{
  "experts_per_token": 8,
  "moe_layers": [1, 2, 3, 4, 5, 6, 7, 8, 9, 10],
  "router_score": "softmax",
  "normalize_top_k": false,
  "routed_scale": 6.94,
  "lr_router": 0.00212,
  "tie_word_embeddings": true,
  "beta1": 0.9,
  "dataset": "wikipedia_en"
}
Below are experts of layer 7 (counted from 0) of a mixture-of-experts language model. Rows are named router (the router's row for the expert), gate (a neuron's input weights, with its number), up (a neuron's input weights, with its number), down (a neuron's output weights, with its number) and show model dimensions 0-95. Each number is 128 + 24 x the weight over its row's rms, rounded and kept within 0 to 255. Numbers have three digits each.
Before each expert's rows: "gets" lists some tokens that make up at least twice as much of what it gets as of all text. This comes from a sample of Wikipedia text that the model never trained on. Tokens count by the router's weight.

# expert 92
gets: " |", "an", "er", "t", "on", "0"
router:135139174170109136137136114103168108129134129119190162084143148114094133139099154138117120086120102170164124105119125133092118114136112110143131142167087137102119120133127108167175110144101136141109144152084151106144120179146124135093150102149129090135151124100088139103089129126095121142
gate3:143128106137120136105119098131137127150117108104160162105092175124128144161148154096147116123173079174103111123128095120106114161182126091144125185126118087108168133119124104149130115124131145137098133128138112134134139122117086144111152109110173140126095151128123170110139132071089158139
up3:095134133167130119109150142099174129095110173114119106158122093091143116137111098136104098159129113133099117120137124135114133161161144109146153105167121104120142109136074143122083126160104179150124142087107132144121107139154136089154141115157111145132146184158144123126170121093157162145
down3:128104154129136071137115156109152104154157192137105118129088141143115112195115104145105145117096133098139177125158092129178121092115127121110174128140126113119123131141097129142166115110179126143112163120132118099128081148130130124128140128106136127131092139182119143089121124118103140111
gate4:152141093136117113140125118112107146146118138122153173154163118082131150170127138111140092146130117118131094135118129147125130137128109136131154115129135171097134095093107106138091102154160129167107124066076130197106117156140162154150182085129144130123102130111111126122123169144119112159
up4:118135130097119115127110150100156119121116100130118106127108130118126149105139155121152176075125079104144124090100160150108130130103105129111104089172140089156175155130164110147102184136129150112127121154166119116183146111106091067153121148139101132130143150122134136138142106133146122091
down4:120151152119131142116176140121152067083129114127101109094147145171102163082128125113148108115174161177134131149107105127135138112104143124139077125118137143141108143104140111160096148151146102131154165148160051155133118113107146104119155124101129134108129117111093117146150151141130134113
gate5:133123092148067145111117191141134126162136138127154125142092161167105127161114115124150145069133120126076112146167118108110088141169155103119094139128125136111123131142102144113149142141144159114120124137156137081084142150102161185137149113126151142141115111123154117124126131132106079124
up5:096163153147158122111119149120106158164147113149122100163117084112138114110076148125101139103152121107097123119105098143123133166145143148092134098161129127115150067130114120108148116113177144090160123146125109132127122129132134157174111102094153122109142109172177166136113149101118144091
down5:137079102126126114134127150110164148084110107146094119122103137126096119127125108143096124107122180115138147110118104184132140159121095109152120149170181076149140097146112137158143145124165133132138116158087139142133111134128140100153108149094115131099101114162145144143133146165066163117
gate6:104105137157165151135126119117073174110141112087117109099178144167114116135122123157102123146164135124133152148137106110123155156139126116148077101122131147144110136144163163071090105139106140126179113131142116143139091129128112135097102083150131167141126097152122103119152120144168128162
up6:166101107092118120179098142116133131097137101139113095134166112132152105155152113113106112128160146126135099143145167134159116130137128142099151124109148146126127120117068131144114064093142119143132115115112148131134171071117180129168162168119133120119119096143148116166103121119151177124
down6:106165110139109117112106136119179104156110120170136116119108106141112111082145100155169148114127096114130097122149131144129106164110119182157122157129114168121105129109140089134079146134135180142121097123168122075140117107126115066138127119125135141109166148093137132128160131156156160122
gate7:130113116125098108100138128080112087145103113166146140105138074111184171105114124154084127137121148128117150139077148146126130111086120151144146090123118130112118107121112094131128120085142120176145139118100136140131128148154127151129127108113133150175091122178107103168135146178137151157
up7:126123110117079109102123130101155153122125152166129175149107184111121134144102089148107157129138133121126138144080117170152119143149141119137145120146111136095138126097131143086113126122136188134156125148163153123101122111150145129149140067152124139110098149169128074122136106120169087100
down7:114106104136116079161111127125146105166110137149112116102140093121155177159097130142121141116135162068122123128094138150141140111169116139147132148155172093132171154162111127153136105106104167107168096117102154147106080112140109128140109103140159149147124108106087128120126128098110162154
gate8:117153087094170146117113108131129110140074128116131107145105088140120138139135147123095101132160132131160110120119158112179142166108192112126153117160104148106147070095130147118105114113129129127132138093110129118151177120137120136130130161120125139153152118143125058108130097182148136134
up8:146167119081147125135145130133136105145158105160145121149108116150093119148130151109143088129160116122154149117102150091128094123127138130111136147103128169120134133126138117091158091069142142150192122170137080098124080121131125174098142119133118087123110130138118081135149122140146085097
down8:133158144134123083104133120146141143112140102109134094111090104107127118133096167123121143105151145119152144147138141068123171153121117154160148105129131088162099103141102085168133141092158071142096142160084135116125125132159163129149136127127096144153157130188121127106135145112109153105
gate9:127086111088152128132125159089133129113126148130133075059164158121106120138105108104163132131160176136139115179153125155135171132146106127129068121118116143097142095172153156092110123096140112144160104131107109142129125131136151132128135090151113172133120135126155118115104143150159111112
up9:123140153123151131160151124138119135125130130106130105130157083114136157082114144129124116143137115096130117072142130110141096118086122143162108088107140122151119139113137098135147163124131146121139157164166138170116108132107114061154127170134139077177130124108105195142153098136088139123
down9:147160128127132174134129134083119080120130078124167128149114112089128164110132181137112152165078117149112104093102150109121126139133142118142154125152141119173119124136127110146113145141128142075101171126105180105104110080181118159126125112113154150119150148092123126105130109134146115128
gate10:148127130131122130105123106164113177107149138111129109152125108139105133064128134111116160101126174095176121104113149092122162152140144166088145113106158097150111135108150074128138131146110159132137113126127132127138121141130124120101143118139170100175189123112121142139128145085088182128
up10:111153116155132123096103158154107139110163086164117126176140109149124145101093114133090150120122112090107158116175103134104074142146143149118174127146134122127137138167134128135131132092144155113110090131139140117099146149116125119157150159116105143114099107110144118149146182135171065154
down10:126160140149134182138116140142113138093143125086159100146134146107070117131174130137121118163071107117083123123084095129084135127143146114143116096132141082163162092140133137103147152159121135138134146081117135102118137165150150123118108131173111135164095151134143163122145102129122108127
gate11:107102119094115128119112123150147087089124146131113093123146160142118140175136126125137117143128134151096087184132141144158152110129105092123147114106132171117111159089071109151100119178160141099125137143171095119123116082135072150122126123126128136133105147173113114138146152164152133146
up11:124150111117091116142137116134147149134116099141150138134088163150068128145136140113167109102106089162136132116126055137121140061182110129112152182133145131111151174134127128163158139116121092099107128107144115147138104148137086148106131122136137108095113118133121138153138116120101106089
down11:128105141144166129121120103127091120101126154123148115099155133109147114142151165079113142130124096151109147144101160136088110098112116103107169117147103112140170178149168121121175147156120108134123136128139141144067123132108151099088106123120163175135109128118094133117156119156119083173
gate12:137118169143160130106161143131099125088088136069117116125134140135102097053149130101137123140134121120141150125127087163121153168119126105088153121108139137148124123137124148156129165175102126110143124120108115156106093160113122122136156142138110127136149132099112167105120194142150178111
up12:144087128113129104097127117122137132102114172131132180120123134111126134145154138140075175103113128110095138142123126083129114129164125096098205136166110146127120124095142146120147110162166133149127153154121109119110101144159144148096096112126113104132144109121143149078152143102186158124
down12:137107145178122105110148092147145120174156126127126102110147161153118101133108123110155119102191122127111171139099134130171128095110111129188114149143072124157133114152132120097123150123147108099111093124122099140168135151143153086084136130138092142140114140129117094161145124134102131082
gate13:136157137134132122107072129130164161122082159112107081168135141125149115136118145130138125128146157158091110141148128157149158128144118107136157141146146130125155083090126104152116085164111157126129137112127124121095126124129106154106102092091112129136156141217152106110071122127134124120
up13:080106147127154154128167128124097113101087082071153155162110081140107121096126148118106135095130105100187150096115121127100106107161140144122129109128111129123082134147164153115142147124113148131158130150152127138168127165144136103133159162136148106151131131066112135134130119107137151145
down13:161107163125127130111158146116146102133158105100097127097139153128116143093141101112171121081204168123151143165103103116110149115098154133146083121127154103134117120152154147108094144133133121172106120158151115139141094108093151110146136092149094103160133118087109102151128121140128155142
gate14:127110152174092100149148139140125162137107127120132135120164099102124124142136136152066095120135168166100143142108151121086167078123164145115118109145172148137142135121097163153142111144089136102108087163145148122121127119121173141126094183122104142102129110103120106152127145150119095149
up14:125142150088163131123114091074119159131150130093125108135093152145153115134121122096151160144130144092149118109140121144143116154121082157155139130126109151116120117059144090092119120096134140144100181110109135150130150111141096136123146087101131107169131128153162184146126133089160142137
down14:172058168129122152102110138098136121139126141101083153144142131136139123113132099111145133122172168148124149163177130191121130141127086151121142151123144137136142149096139126131154110106112133097117124119102104159144116126082122086122165096147102096090087147132144166133136122112117137095
gate15:134066151149099143083120162143134138135111129138127126121103137148120140141166112114137166166089106120116096136163160119126119148161139127136109103109115118158110133130140114139121134168118103071119141121133158084142099141113190054124119166149102132143134166144119123125153075111142127123
up15:135122146181097103127139159137142128137148126115102152122156101141127106120136123149169132107126137133134159090149094074136102103129148140159124113121126171151089132124122143120136084162169083118101128141134145147114080083134183115105113119167099101140153093127120151108133114142120184159
down15:171130176166168125134122083139152125109101107124143126122135105144100088155131066112149132122132094112163115152156122063153122134135156130124130096150098093121118158144163111120184102129149133081133144116134162103133102134135119148110148143135158122123112125143120134149150084154093118096
gate16:111135124137108126122159096110078088125107132095131092150142141173130111147141143100117113127118159132155077151164171119131117131116132111132084144124111195139155135116052078152104124150134127143103134116126093112175159153104148145133148155113139151162116119140134091139136135114104130123
up16:104125153174135139109179121090143100150148128116147107098129118165093106126142064131151079106148085170113131134134148099150103115100122137134072142121144157088115117157137145135158165103116100137128156151121137154143141190116129110116123136130125139143149137073105100127139116129099124133
down16:098171124182103146125145137095107136118128158148147107126139158086179142165117142111096116117130108135115105124104127098102121094119120149127108128140119189107144134116117127144113082154117133128097166108119145090135136146177164174104104176138144097086107123113166145132098151130132131109
gate17:152119110149119160104110154178098122133131153107088089129077162098148150132113153119112098160081129121137062117108163118109125149157160162142125161117098163139127126133103161128105116106135149095081141146119113097138134128145141153154144090131115137133122115151134117092152094124160114167
up17:108123149132165114175110128132097113158155124089126133108102134143110130078117126143130129141126128095141146134148130106125156130110070175175081139139092151127103115128070114161158110148181143134126123139121096134115114150144106147127150128172128095131107103137102146125116126142114131204
down17:126148155144144144110133140172114131149118132119117147135121149088115157145152079111072118137141138160158144115121146109153142102193117157144100127108112125092143112161164093144137086148142061095130152131131138147148157149105145160139093119089139113127145130074119085107114125112117105130

# expert 70
gets: "an", "on", "or", "er", "am", "ar"
router:123148182095150134155164103153111128100139157131154146108133095130121121128109166120141152099105135146149109138093127089125124099115122123139159148179095118155130104129143092137133154112148129099113157117090103085147124137149117183140103106071115090132173118151137122136142128083105175127
gate0:143157152120085111142159142181148135120060128152108152150120143102147116125126167133127131135118120136116158116112106109107150093153108153147141106160176111146166096160096111107161138122127129138136103095168137133070120098167085128105140168130113135095118122098149118125136104153135133091
up0:107121110135214144155104129090129146144183128087142135122130091141106120139150075104092129121091114127128111136120168120129092145122117114121129159130096132115074114102148141134098124122103084124114165152112103137185152131102156144166136104137138117146168133140119127122145150098115135145
down0:177127139159120170185147071140137092100137132095148143143132143138162119135143146144077120132104127136104126119163145123150150137115117153133112145119122104070131138116110100091131109151135161066143105129167111085117112120090127118089143139122142146120138109154127105145147127127192110119
gate1:152130148155127137114109133159080145126124148094119161109120147191109134068122153175096120148170102150106120130188104142117151156123076136105152097123107103111128121132107125137140116115116133108133142152154125100103161125134110102190161101103179118123148131115143118141098124116138141122
up1:124146150115134106145123128141109153136139181125126133104111141173115162099162197157115136137137128123091077096159097140090139116117062145129134102098104125117128121121087114159140123106138120120161126119120097155156155116129115113170131123108162133156132114131090115158129136091135124190
down1:081120049136112073101111131124147148175137123176146095113103142141121100124156107150106166129151105133106167119089124126137081171147149097109156096112108122134143151159129134129113154139144130160150127145110099142123125102136136148130130134099123154139136121111141171168138143079109128124
gate2:140106137165134143169111153087099142107162089117128099145178132092117169133156143073132142135077177121152136121130117114106142129151133124133140169108096159134126170140133115113132153111139147152099079093104125135165139094109124139154092156134119119163142130152155112140119129106092132092
up2:169136122082077105138109138116092125104124151136103150147107140122160149116138134134119151174097142103115085103116166081138119134102115119110129122106137063176191165154134088153097125165166112136154154137151109138121130114110160138119162148106122124120133102122122115151141120134113161131
down2:130145116121160098107130124117116142172094116118142169069131076165129126125120159129115146132123140115147120133153154165131115122128126139138099151153167123143110111140153117113139111122128135188157134113162118096141133094098101093130118122126119148126074190098082127132079163153145090132
gate3:172091136103106120116104104117122162153089168137109111113127117156145133115162123106162154123106146100110145153139087098133151133066137116124145135115113078140145150069155106160106159145134127113068108146149129137098094170122150128153134122116156125143126149156134109100139135143099154095
up3:106130117169134137130159160129145112121150115089154136115135141130116124114133155152102084158137124139132147085155107146165117157162104166132101114146158171106115091123102167087163113122116089155186110105144122127116142118088096119085126118134128150144126136104075147116125099129145116183
down3:088171084122129147138116141112142153088125088140079130115144100150161115143091147100173109080150150152133143126134105153126092106119138114131141117154155136169141169130137132117114168107173112134136122160079131118131118172101134131134138073100148142120137102142126099138153107165097120114
gate4:125116117137143142158142138157136130117125102123089113117122116099114115096108116115144121142117169107131133126126140112121161128162123145154104127125188137138118110148071132133146139091173175179153087082111146117071134150155105116150112110165104172095122121123161129120092180131111151154
up4:088147152132122123090168141115121129125171116089148136119096101119103130135144122162145151139152106147116144155146111173121106084079098112147128099122093127146109124121119145170123137144078146107139131159134121163160114129156128075128170124096179094169124121089083132139140116116112127144
down4:126137119178140132116106107156139127111118143081122131128170158184125080141107101148132135167153103132147123122157140113150131108124140143129102144126088158085103141117129178105129139152140156045156094134162092100127083144121133097131129122135112161121110169144119119109105142104127129138
gate5:089130123137137151112103148125100122119138149136078082113104120144111115146147149118122145177144147143125136084089140095161133197096123118128123133082144121103152124121116134117091141116147159153143150122074130091130159119159149116119119141143118143125141128146138115210156100136118126080
up5:107095137118142125124081139132072150098128161101085082133114133146082122154149136084158148172151149129126117097130132099127159156145100154130135160072142116123109113142111111101094123115119159141103129108082158149143157150139160135135134142161120151122124150140109125190159130141134108144
down5:131152151092134058121113140149148107181132131166158144116103138093134136159117107090125128098096128134116121115127112163092068161136085122136141157116162119182146111108124143111147155095149100183131083134078128099125112149132144162145133145144099124142126124130114120141133152127143133122
gate6:121172140138129125108065116132139112110126129110111145142118119161136095132128130160192107161167077161147118156119128075188139136113101144131126130109111076154131094128071145125144136171137118146135127171136120146129141122140140135155122094110103134131116172152109119140125112122126103170
up6:160176098134117090125104112112123153169128117145149126139100135139105135152128137132153132201137098127119104122113115118139137125132134140125131119112126098160118106109074158151169143172142078151117142141168108143128151176145125114122130094080100138138132156146091101135131103114139060142
down6:092136167150107085147122099079136131138117138126100133131120147151125103098130091136121123137126146166153099147135119112117136167112120142109123096129091103081146132180116186137098155148111114115146161122112185148145154125153145104174111125135090136159146129114132135128169088097089132111
gate7:174110156135127125109204135112124093103137120107128160137145136134114133137125119128124135086148127143121180093148117153146103114127111109128127111118111125118161119105145088167167114144106108077135142157121169083193097089137134120099167111118148130123144116091147104103133147125107090130
up7:128112142164158105152164135104171119125164140109128157161119149127107128143139113092136157124155116148107142101151115115131111139140113101157144111118121127149158109102150095157158160127144126082106152167132145063180094094103135141097136109133127160129153102078146084140151105116084133122
down7:140165106146133041137124146139150156172154145107140127108101162117071107131075118119144145140172116118125104109104107113128094145138146098120126131116135124131074145104157136125120158120104169163093150145126106154131122118132139118162094117133137179111157109099139150157118118114148148126
gate8:067123170116120175154141145136111106149133127082104119155124105179158143106134140121156145153112173171114098111112144168107120135123114121134121106129085124136158093136088116127138138092131158111113093126104082147105129155097102169127132117147110123121109105129141143145157121132138165186
up8:136094119148108113152097118116128118153130157126163149120126146114095116092123159147133128139126053131164158110130133148104105123177129141145179119150081145141137139071159118161109105120151094120067158126122133141140116117163094104119144116162124135108163117105103113133110129091122166149
down8:121115177120104159092120122114090130095089113141106066112118141150114161094164184127093111119145130144173110173120089136169155106129127147122152128120130139163176164105120135160125153107107105090123136115148172125110129145164128132087127116133132117152135096136127116130156124112130119099
gate9:128145095132096117122120095116141142106152114092152130159103141108162110123115124141144141107124151183131144150097109132169165117112109144142098160155101121102194124117132094155106124150171140120119136132140152185123098146141120113098167075122132101152128147178129147133086101103143139102
up9:103166144141114168133109137135117130142101152141118078154113123133123153122142171152166149103143118147136107099095137106162086103146154138136104106129102111079139087125102198092137137136113129115106119165159115180113156164139103140100115149124112113119125117073123107134153123154140096112
down9:124161094129115127108164122134126072136161136113141138099109194130103161095135123110147086132125097131149147145129138121125130102088150106159157169144092122155100137100170141138134177144175111110111159135131124121097122126123134103181125099155120150144117076090145116132129137116119090117
gate10:132126135125055119131088106143134108121138154108119155117131123142134218152139165108138116101122110132127119132105127174142122104119150143107140117082123095157158147118118166150129124119141072141128143126107193149136111146151127131102116168128126117138122098134108103195115136143140111137
up10:135112125129143118098145183114113097132139141133126137111109169085137107099113121144114109130135155109141130125174155135109098126133139119166132103171111115140074160107152148108111081139138140110152099112104112129147137154090111111142169083164131146118081130116180150095143144167147078142
down10:148165140123121138143151083104142121115112149093143137162141092098187164164140146129102120121129130116137149124102131109086093155112118113127143153090139107138112123141140134085127138168126090127097092144097135091113105136187108117118124169131167154109160122129103137155142087097166131161
gate11:155146136138149146085114136076133137161144121138113142116115111117139120086148134068170137173158130166144121108105168176098149106139131165126116115148108120129164110131150129128126138109112120087113132094104090109131115148116112167161092127108105150133117126157152110123075149102148089169
up11:136160150140109148094119144152143132123111142119101129119085073126151122145101099100169104139142084176096128107135144136117138089176097146179083141138120104135114124132159122150084138108118156097151109116148103158119142114136104145157114113131119145118097151154170158149084159130152110144
down11:132116136121092079123136143145139130085161118155107151153112135113116093154151134139149130120098101131135106111138139094118166158128069143140168080155111080114147149147108135117107147109131134136157129090146118143148122163111135148128164155072118145113140122153119111180154120063132156115
gate12:109119123140100133129104115153185108057118145128115126113106094115127163125116112114177105113153111187130153119143129131156153134180157110141113111119117134129134166128104141101104130109088169084152103112152167124114168159133120094115157094114125146108147122145137100124120154123165146103
up12:153163125145137106091138143140102123115092149143113138079109095132138109127111194106114122114098113117130138137133114141096124124118109156103188153112143109148125152114113147100118099126123099130152148139103127092104130138128133130150098189127146114161156184102087084141174162115147102113
down12:150086146080150130162137111131147120133155147134134154098113111091151164149116186132124131130124168109142142142092123125129102120114057121117175155109142105154106107177141140100124118083162134147116142145090127118127096099127119146142125129138112107161138161103168088143122078119116137138
gate13:137100142125157135158143132141105123097124147144128152063155138153122131064137144151159119135124081123147146165126172170154158099095116104117126130133116113122154167138086130170133124120118153088094095117150121170120150126142090127147149095084147130132131146132120131128111114107077158105
up13:121105144086135133135120092097149114122087125129138135097110134138119104079154155140127140079133127133152118182133147158194110126150129103141132187182133129124173115114133144142119098145130161083113086124179124119149107140139126153094143105108153173134129123092141137123123118094127121113
down13:129133178132141209124115104140175121088104087120111120151132158125098167123113096154104108125094107142099131116145129159101118149126134152124118108141154156108133155105131159120135176099099170093127117143065093132114120095116153134123166141091143151129137143140134146116106144107120147122
gate14:174130112141158129138115154090155124096144127130106140144086144091137136130157131120108119100131145138144137139147101139099147112142191089105101066097112154154143125140124103169062089124160111084095126110154121136142142151104102097150135116107154168114110159135156131147139128132126109133
up14:154124107115075146117150119129124134107122159159136108111156146129136108122095141159137102145132154121120154096138112099128137090102144139100127127130118125139149127164158104103177176126126080109091172154172125135113165100152150147098171144122116136127123145099071134080105111158126099089
down14:110148164114178154129150138103151142084123161121074114142121115107167115119093089115139137128084149109107118125172081146174140123124153122133108121157126110136112127138125156125114138111136192089158148112111129143110129154134163136106136143138086102130127111129132138066148117081152133157

# expert 96
gets: "al", "at", "ai", "ar", "er", "an"
router:108154136162099140105168156165099132136128093151146110123146085096142099129098172157091098144119105111141140138080149138097108113120133120166105148148123145111106117166173166117172104126167172136099127115108094144126104157130107156106118118107095124092149114107127158108107151144122109132
gate0:145116138100124143104140075130139119110102144147124110154110114127162110089134162131087078131131156102113136132132108134140130143177146133099135107143113143139111094141127158159131092138121192123093131117128104110135191111114135153102148105078133145159179126134172144113134111106136184121
up0:116118088153126120159137136089103079103107097078148147092121140121113124109126125123142127130151131173159117142163147127106123166114072131132132141155101136145126158078145110109161136141143068145123127177145172122138123128184138150149115162159125134139097118084111109110101120141134122148
down0:136161153142115068117118119104148135137103122155130096095093074139142116130150129150113132182120117097124139152167117138149113174112128122087149115126164126150159103154110097096121123151118131147153133154074157120121156097130119142148113117142162150154147127132096091078112127176101108147
gate1:109143159150118190118171137046130123138130162134118158140116134150131128145120173142137130112136115123110119126113137082134112133107135126126099118097111148094126090119151100103115094176165150215147109139114130119115103115079159107115145135111125138129137160104117116140152141112133129104
up1:135103112122172083115093141127114092102136107122139131129146132107112121116154165151125157117103102138130086071141130129121171146128132138149174099108168103157147147129123135141160168074130149150092155110085128131119175147100096161129126165111121157122104088114111146121103159152129135146
down1:142127146123116165126118147103110140142125120054142136153127163111146112078166099152088113158125125150170113141107100135127100117114138132155084139055083145132134155113129151124104135119158125089105152149156113119127104151142122151145103151126139122120136114081178168123141105153156128139
gate2:132094129143178182159128159080127134129114123105112090110159108137129110135110124114115092085153158105112159151120140156120113174139154121091091061138113130117159132128167125122135117130112103144169145106122130130147092094155122154140152180126129121139153168118097111116141108144136163120
up2:129123125125128129109076128118115084120080091134102126152087152122119131147127126131159156138157133112155136149161091156129138116126130124087121174118092177117127117090118130116124107180120139116150107121147133082152168152166160071125139130142146129159099122196130112122122127138155095134
down2:160123121140124102109054098125140097156121118082170127152143129132094130105162111157151164134160095113133110178145143124134135049130105111140128141141179114132117130114111119106113171126120151117104120139135083133127148110108119086133120109167124103156143122147118152153138116150143155160
gate3:134157124160123095153141099089166102134108136128087135077169159132150123131160085081109149161107093111167153096163113122169121085140125169127142124100075123110142163145129115156106119142136117123148139171143114088137164121159135122135143149123122124117102124157119129120122147170127107141
up3:130143155110089158147108053115162132115138178123137154111125174133141161128103173143114095136124152137151105122137187127110172119153159132089107101142087125118141118104094134145119111132088103130099147135091147117131159119145153129131121147092128088132151113143141105138126088123145094112
down3:087140144140137155148164135089094099106121121124108117165116137128090143130107129149114130137118147077159115112145165126116167100130113162111119173149122178114146166166169148144127118144111139111115101093141127158116114142114145176129156136133169115097134090121107089092118093087126094146
gate4:105150139140108161109166153121105136115140078127121108129140107114122117141122108113152074134177137137163152139103108160153115127116127133120098133118153084113116069149172161072119140127113173146149162124134129154113097161121118128132109077146101135124121162120161121153164097103088144132
up4:115130133158127163170153141120094094101129112120095108109133122091089141109124130093149139175132081135146149110139135154130100159113127127148109147118176114117091098139131170152119158141125174129161156126109132139116149149103096139153066142143125109124184136120161114154143115085139161110
down4:133146082085125169140095124128129122123164118126138123149192127143115080165181123126119124114119143117142149121124145126075143129142113154054109108121119138139171137103101114155134102134132114131176126119112147157128128178109099142117129112143151149150120135163112136128143133083086114086
gate5:164106146158088113134111161126111164118145117137164099123112112148181134123111146154161115134186152128135099122148115132128147144112163113111096110123131141116126160137131130134141071149124139091124082123147133122137103109135138117124182112148134122146073100117096079161124112125077168161
up5:137132146179091116160125139142147161145147083149144079116121103114172119156096129135134124156152142108094097120102124144127127114121164146108086120111162153116155119118119113107126152108122118155104132158114108150139109144121168123135176129172097097146109093143091091200148149137125126137
down5:143181140111116096147161150127123149082130120149143130135109139130122129170129133126143135124105100147156098120095131131129103136148136105166097096099149100086060133121173176128139167129139131137163105100156154087108127103139143111133150139119134121152135092091137122121176094114088120166
gate6:130109094164152138128184142091153129112151155088144134121130101098136110167155107152136091134134175105123099110151165153153150110108144122139081137125116152124171133120140099135131153101135076148102097085129115107158144160128159095100129149102093124133123125105127133108107145155153135079
up6:117102189109173117172129096112126127133138152133112153139128105138121124108123151116126154146100107161160119109127089139129100119124156115132123137126083117136165125119088180120145066143119153106144101131140110139146093139153160155132066098129130107089195122157134144111131110098122125127
down6:152080118084156130093115110152081106092139131143143132112140095123191160138101175120154125108141122144110127139099149139118133102112097123123176106149157140163119138127110143127105147144162142141150122158154110107130103152140122089186134106159097113090111132157136094132146124102103101155
gate7:110116096136124129137137064138137110127132115124117137078109110106126133085129178087099158118144152165165157137119115178137133110147151132134174127120117105143183145119112169140100087154104141126113111077134128133153140089113132146101111168103149174127145100131098127128120135118153163142
up7:154127170123146124106143155131120107117109097152123077127159115160145102143142157124139119126134125126143145140147122145081167103111111178141160103124092108134099126117169071126130126097126122100179084103086161124136171130120174129133166174137133111138128148124125120140087139111082136130
down7:120093123109132150093095131133103174135131089122119100138131111180102125101117125157137155100174145114100131145155170144104205148129138145147124143148111166151103137138118137082096118125091138086143114135140152128149148120170137119080091133121126126106112152137092153142115114149136123085
gate8:138146129155142173110155173134129144142140056112115101114128117117089109103144159149107151159091109114139112162128154112167092116125130157127102124117104123129103143127137128114134109114156150112113148139182105122137101105146089096135106084129132103115093125144149137133091152182124134068
up8:115133178101179164139116135116131105137137105142112145121088126139126119110117149159129171161106080082148172146130169170159089134129165141098123119124112115120131089130110097094130090106118195130165142128161120131120155111100114082140151110125122133157165125131121105114120126127144126105
down8:116135108132142089112153127180146095170186141153132132137113148129105135138135149155137180122156108107096186083123147116109132123132134134091143134162105138170154113124093122104124131123095090144106126110155136109134168114130135121118156166110120131129134119116080118066094115114148088144
gate9:117142166173146139128138157128151146130142143118128120128134149151122130126121123132163141146135106155098138093124091149154113121135120096081111098139162127109110144116138085126133119098146137107149106115174100145151079085084121121139149112137119158142088113207160139185117110119138099089
up9:111138146141138150154108095111131108116127148147135117093107128117145111118126111083098059115161154150178131127137134122125129135112159135058148133142113157143115150144110126129156131108120077112129149092084149110166137126113135183088114132084124120113138091113120122152140107134129194140
down9:142079105154134095134123141154134113116113110126162141117125099176140146160156098174140143150152147091125123136143130103108131125124086117149149116162140111140136128132154135142153119117156138119141109146088134133088077175121156148123151135109134111093110114133151139105115125081030146125
gate10:114093124113121144146104125103121139154110125147086121185116125127127121126135145142146153155124138093084122178115161123170141152151143105155124106118132141150123105104111154076115107187087162087105106092192136152114098156117151138114128127112153095146148135166136085126138120117131133120
up10:150161107140094140095165131096139139121077120145123158113113143114114119140116104155109104131098116160129165128124148155130137093128127140094162120193151141085135053100125156159121112188147129112111148106177147142129153153143141114118140143126119129129126141110098114105086107124156101116
down10:116131134129123109141144153150120142177160150176136147125116120114183104170100109129129092166160122087112116146126102162091108176099116095104120111144148145108096143103142125134129154122127119106109093170103113099126088129146128159142128130083142107109113120130160148142141161158065118134
gate11:134122092113160137108174174118117108124105106134112086138151109123200117139142116127102089144121102126125171086128138142120111116098151141154072101144149118142157152141146102146076109158175124125077099145113134117161157140146130092095152142150124158129137153139154150132136118127112141139
up11:124139137145128113140168149143118122102111145130073139154130107081180139112150091093140143143095095137180147125115097117130120128105126149126147132137150077143131128137109123109118147149145136133177067101132116166116178128148090123137101171107105182121146144109142154128125104113096149147
down11:105091119118092123125116162162101202135113129134095137170134162142141125154155106142138126083172120129158157106127084101123122116122104138121140165179108100159109130133113112172147119101099123136118103140131090130174132141119137152119148122158121109139123166147112106077116140115128099092
gate12:125129104093164110137144166108115117099109083118143155128177129163148134107138105167131104118146115138124168127187127143148158099109106118154142143135110117112066111156177123134158166124130080144137121122126157109117126119155110091112124113130105136148108116148121111148103121184128074156
up12:125111178113126103138145107139133130156169143137114149105153104143109126152158099116088164139102127069118129114098135121119079135172129124105153123121094120152181147108112136139134100144145145113106137131154092119158123117123159166146129119165131098139105135094114153161169134081148163076
down12:127159144093130113111089133126142139159115162150107140123128118126155096117121162125085135101182135070129110128119103089108125169097121118129107151129134140154155142066111128122113115119134180164093138133150135116178117138100098152147125128126119101118102152108154147197106140158126113148
gate13:147140182112128157129136100138100144110098109122114135101142156124118121112104123168129112098117129108093134145186139118152140155141143157117106070142172159138145125112101180134136123085091173107138121129133098143047170150130138141165116137123153132114135132138146143108105111134112114099
up13:133135148110104151114172116172087133141115100145178123103089096124136142141113129159113137089091081113164150143089121068153109115116132114140134148163156153143084149133116147148117146126156183100117090120166123141115127132137120112111154111127133097099090115106136166102164128136119135121
down13:147117109130145117119123147187088111163132105162166146095117098132106097103116147093137121120118109120143140136123140148097131152068098125081146097115135134164138117128174098098154088092165140156097183139143133167128095153116137142140123141119121105160153135119142115133149155130082128138
gate14:134098118120118104127112142136152139134122134147125132065178118129138118124155115103115121083127133138098136160113127086136106122155158142128113115106132154109135158139137135150133129170149114121107133165156136105118070124091221151115074120128139108135092136153109091136149120176133154102
up14:118131117088157122117172132129115140127156104113122116153137143166115133155135050097154116161143100132136126169135147158083087094133123124137131152155149113164146081133150134128149153139161123113181079105145166151163142122089143119150105125126112136102123127115141117101136119110083101149
down14:156094133122142092122142130159143083151151131114121147078117156087137155121142166127161126139181128102115132173121104101125153167099080112154142118121156102149142145127168125117148118094148104139116166110102106133146116053146118127157141143127123105078123142157126131084116140132126116126